python train.py --n_experts=64 --balance_bias=true --init_std_router=0.0279 --n_head=3 --head_dim=64 --vocab_size=23365 --init_std_up=0.0487 --lr=0.00422 --beta1=0.95 --decay_fraction=0.759
Below are experts of layer 7 (counted from 0) of a mixture-of-experts language model. Rows are named router (the router's row for the expert), up (a neuron's input weights, with its number) and show model dimensions 0-191. Each number is 500 + 25 x the weight over its row's rms, rounded and kept within 0 to 999. Numbers have three digits each.
After each expert's rows: a language model's description of what the expert responds to. This comes from a sample of Wikipedia text that the model never trained on.

# expert 0
router:551479469543476483530526494502498502478516497520520476500526474508512496469497501509523505449476455495503516461492506512487497525495518525481485487478506473516522486514451493510503474475503497456521554514481481502508480473469477469503482482464502442496512506513463509487510473458522515512504509452494469494485513503510497523517491516533484493486538497537512476523497466464563515527495550449491519438474484526491482498514512500500551473513494540496476534496501522543528552532511549490502530501525521458502493474500495481504512520449533468483504493495485528486518510428527433470
up7:488486465521513507500552493538514494453516489517529478489485491473509536500531532484488470507460525540477506480528508471532510465482513496462521488537543516507489478519506477522507482489489508485472477508507539440494484494446501484479499521525511471514516501533457539470495485472500528512542531477506501439491504523497552483493532531518450524475475499517535488536476463555519441498473543484492456442491506510488504498511505500490496540514499475503512507505510500476477520480518531500481475457492499489491473552524479542516483513463550497526539531479499523512520475517478496536
Description: Table cells, coordinates. Table row ends and cell separators, coordinate symbols like °N and ″W, plus odd mid-word pieces such as m-au-veine, m-ah-ogany.

# expert 21
router:477497465510455487507508522506451495516506468498544474492472514482493507527462496489444521478526479504497470495499529472504504521526515499515510499461532514522526454490453458566522451474504466491508484527548496546533516527500493491527498481487467470485499480485511498474503509464480533488505484488520502494429547470517487523506481498505479475497460530488504466511478495499499537566502499473490498468552508475537489500516496488517512535468438493493440505521515527529523488493504549474497524509520488506464497459465513519506527496524537451490513454509462504522492505498495508516
up0:479494502472498499531539506516478475535526447475511472512515503494476481511485529542539501523513495508444494452475499502477494470461488511490513475504500484468475508506495489501519508541485487518461515514564473512465500504468490493523462467503469493528480511461480528470506526511482501498484498515506526461472512452505495504436493494447449535456523502469511465498497526523483545549460487466465480458561511525477508518488524487489510557487506491524453528505510523510508511492475528504527528533486493531507502501481508476514577518508480474501489463489527515528524496518489481515
Description: Single-letter word starts. Single letters or short pieces starting abbreviations, codes, transliterated names and non-Latin script, such as -caliber, "Cfa", Qāzāntā, Thị.

# expert 42
router:499480498531506516517513504477512497500476512545468488483514471526553495500518537505488536522536451452464523509470548494492532544506538499449491478483500518494495470498474519511519492519535476508504529537490480517518465529452521492551523488473498469513498450519500509461501485482515519476512473508536472494511538495503489510529474517492469531494524442458533485522503514469527524495513527469495491481493509533543506497499536470470510521464488509489508497521531510550484475492547541495491520551537502494498472524499509471555470516474536501508557471470476491492490498474543512467
up7:508482502517525510520513456500499482543536493489466439482467496487506467517500472536506503519492469493484463513532552500487489494470523506522477469505491502449527503498484485503458469499497484462492467534482465504486472498523463524480485502535476515521515500515454528503475520502510508464520503520496502523538481527506503505480459524473472494481451511536463459481471522467493502513523482507518490524429535507554472472528524474483553516479464466510502450562511482468472509510500501519529520515517522504451501500551482518512478499500534517500519485450514534471500498529505452506
Description: Table cell separators. Pipe separators between cells in Wikipedia tables of elections, awards, filmographies, and colons in infobox-style lists.

# expert 56
router:511543477498482498510515490485499456504508462488462491472497481496526532489498512474523543480539463499489503491488526479520532516544508566474507478484521498518557482497510505506482504483511495457536506493514495526512513458510516522552465474512489498502501504513479501510492522477498523500520514475482549463473517471551487475499512511491489472445464467546510497523521524453492540493480541513484501481500462481546537547531471514475489538475485473470436520515484513486452495487486533493511496521518485485541462466490507458549476504512512473527524488473477508460487455481487461499
up5:498474514481493519486525500490472511540525505481530498500479507522517488461535492516506486498492554520540518516508502517466486531478511500501538469520534499480470530468450480487519478501509546544517520432510473520481485456486470481512492485490477473531474494493471518466508519513537514486523503454515483467473510536507501431508521455492427494493495499536520523514511564503498511458472495508512517430507505475521483525508547482507486473487495480490525487542505484493477516524526542496511516532485481496494471524494494464508504511494542533514519484431505503507529525474497448496
Description: Surname opening syllables. Capitalized first syllables of surnames and foreign names after a given name, such as Rap-inoe, Ros-etti, Mer, Nov, Bar-aket.

# expert 53
router:504498478517487482482533496513488487555488483462466513505483490489470502490536505480469510497519498526502456503474543509561498514579541497501461507487497509539541512463478514492513537465503463512534509520476476564504530507502518515470484481508461482478500481522518444484470513507490557536535514497517517515464537507528460481490474498486496515467525461509545492525487550502526509524539503492482496502511485493517508510536493537537488536502464521457503491514527481471515510532494488505530512487523494484486450525494552464477526521468496494493524494498454479503449504494472524471
up11:525503528544501540531509552502539471532488449549491528532533481506499497513490526487531485480497517462552474464492492490502476465537517491498510488467477480470462480476502499466522493516522454507508523467513558555474511535528492496474543483501501524498501498497534461491485513473488510512536487486519521470464534496546480508504471517511489513525540445497537568527497512461497532512535458466465463470532497518479493513484495492451485496515483494477520477515513520498502494506486524540479520467483516509471525511496510521471529516529471478495476481500481463496463492504460488495
Description: Name-initial capitals. Single capital letters starting a proper name, often foreign names in tables and lists, such as S(ölle), J(ovi), Z(agumny), M(ille).

# expert 9
router:485505474557529495523492500513456500518488507480470472530470502512538487533505523497448491495515493518492468502469524464520472506582541503484516513500481500519562506510489420535481468449520488524459480522545476502508502472508505498478499452504519461501503482519488500517467510482436531512504514496487503511498513520516492511487529495520501465468512532472517480505526498494473497554525516432500504474514502505556505468557491507497484507443487516493501510510493542488480508539549531484513527549498495496531475499507487481500529531499494514496527476494473493516508483496492461472
up0:501520458494497532517515517494505504455486487519503498542476475501486504482484450471500472502508502500491448536536476530529503462508488504522473538511483491518473524509521492507500510516561464492543490478526501477504496515542513521507527497493505512531510494468491503404461523488481458518497516485504548470499535521498479542450481473528512467539484551549520492478530468500536499563514454526515501493510524468515549521486484456484514504510527476494454486516480534481491457543463517486512482492493506508528499516484489512534504478483525476511482482494447503484502498481517465491
Description: Capitals and currency signs. Currency signs and capital-letter pieces starting acronyms, model codes or numbers, such as US$40, SOLA, 4WD, VG30, XForms.

# expert 45
router:495500487506485533497531492495483479529505521516500475476494515513481509472477520488490528556477512500507534490509548511524504558513528490496490463516512480536491473543471521499488517492506488448533483474484445497510490477461533507532479478517480513512507505518520485463487498463499523511494538524543464486430519477514486525499471524513501486457512492467505466536478483504517521539485492464429529487478519516496498476507492482487518499501489547485488507517484503487470492507517561496513501514503515459458463506513503434567489504493516475554521477506486556515509497431493490467
up7:500493499475526492480483490531455521530505447512516470471478460520494508480445544536499450545510499474502463488523519499496499497472492514491525463474515528497477488479521547476476514476524509488520521469527465518507475494473492496500505461496506466528476532534549489433523475528465512484517473445465531470470474477509502501504522496490469500510494527522505526477481530478490510540507506577495515464465507482474505509509521526493485492506471506541492476503450495474478512492531514452533515497472523483497471477475472496508515469557489531476498468473513471489528522472489506459
Description: Table separators and months. Pipe and semicolon separators after numbers in table rows, and month names after a day number in dates, such as 15 January.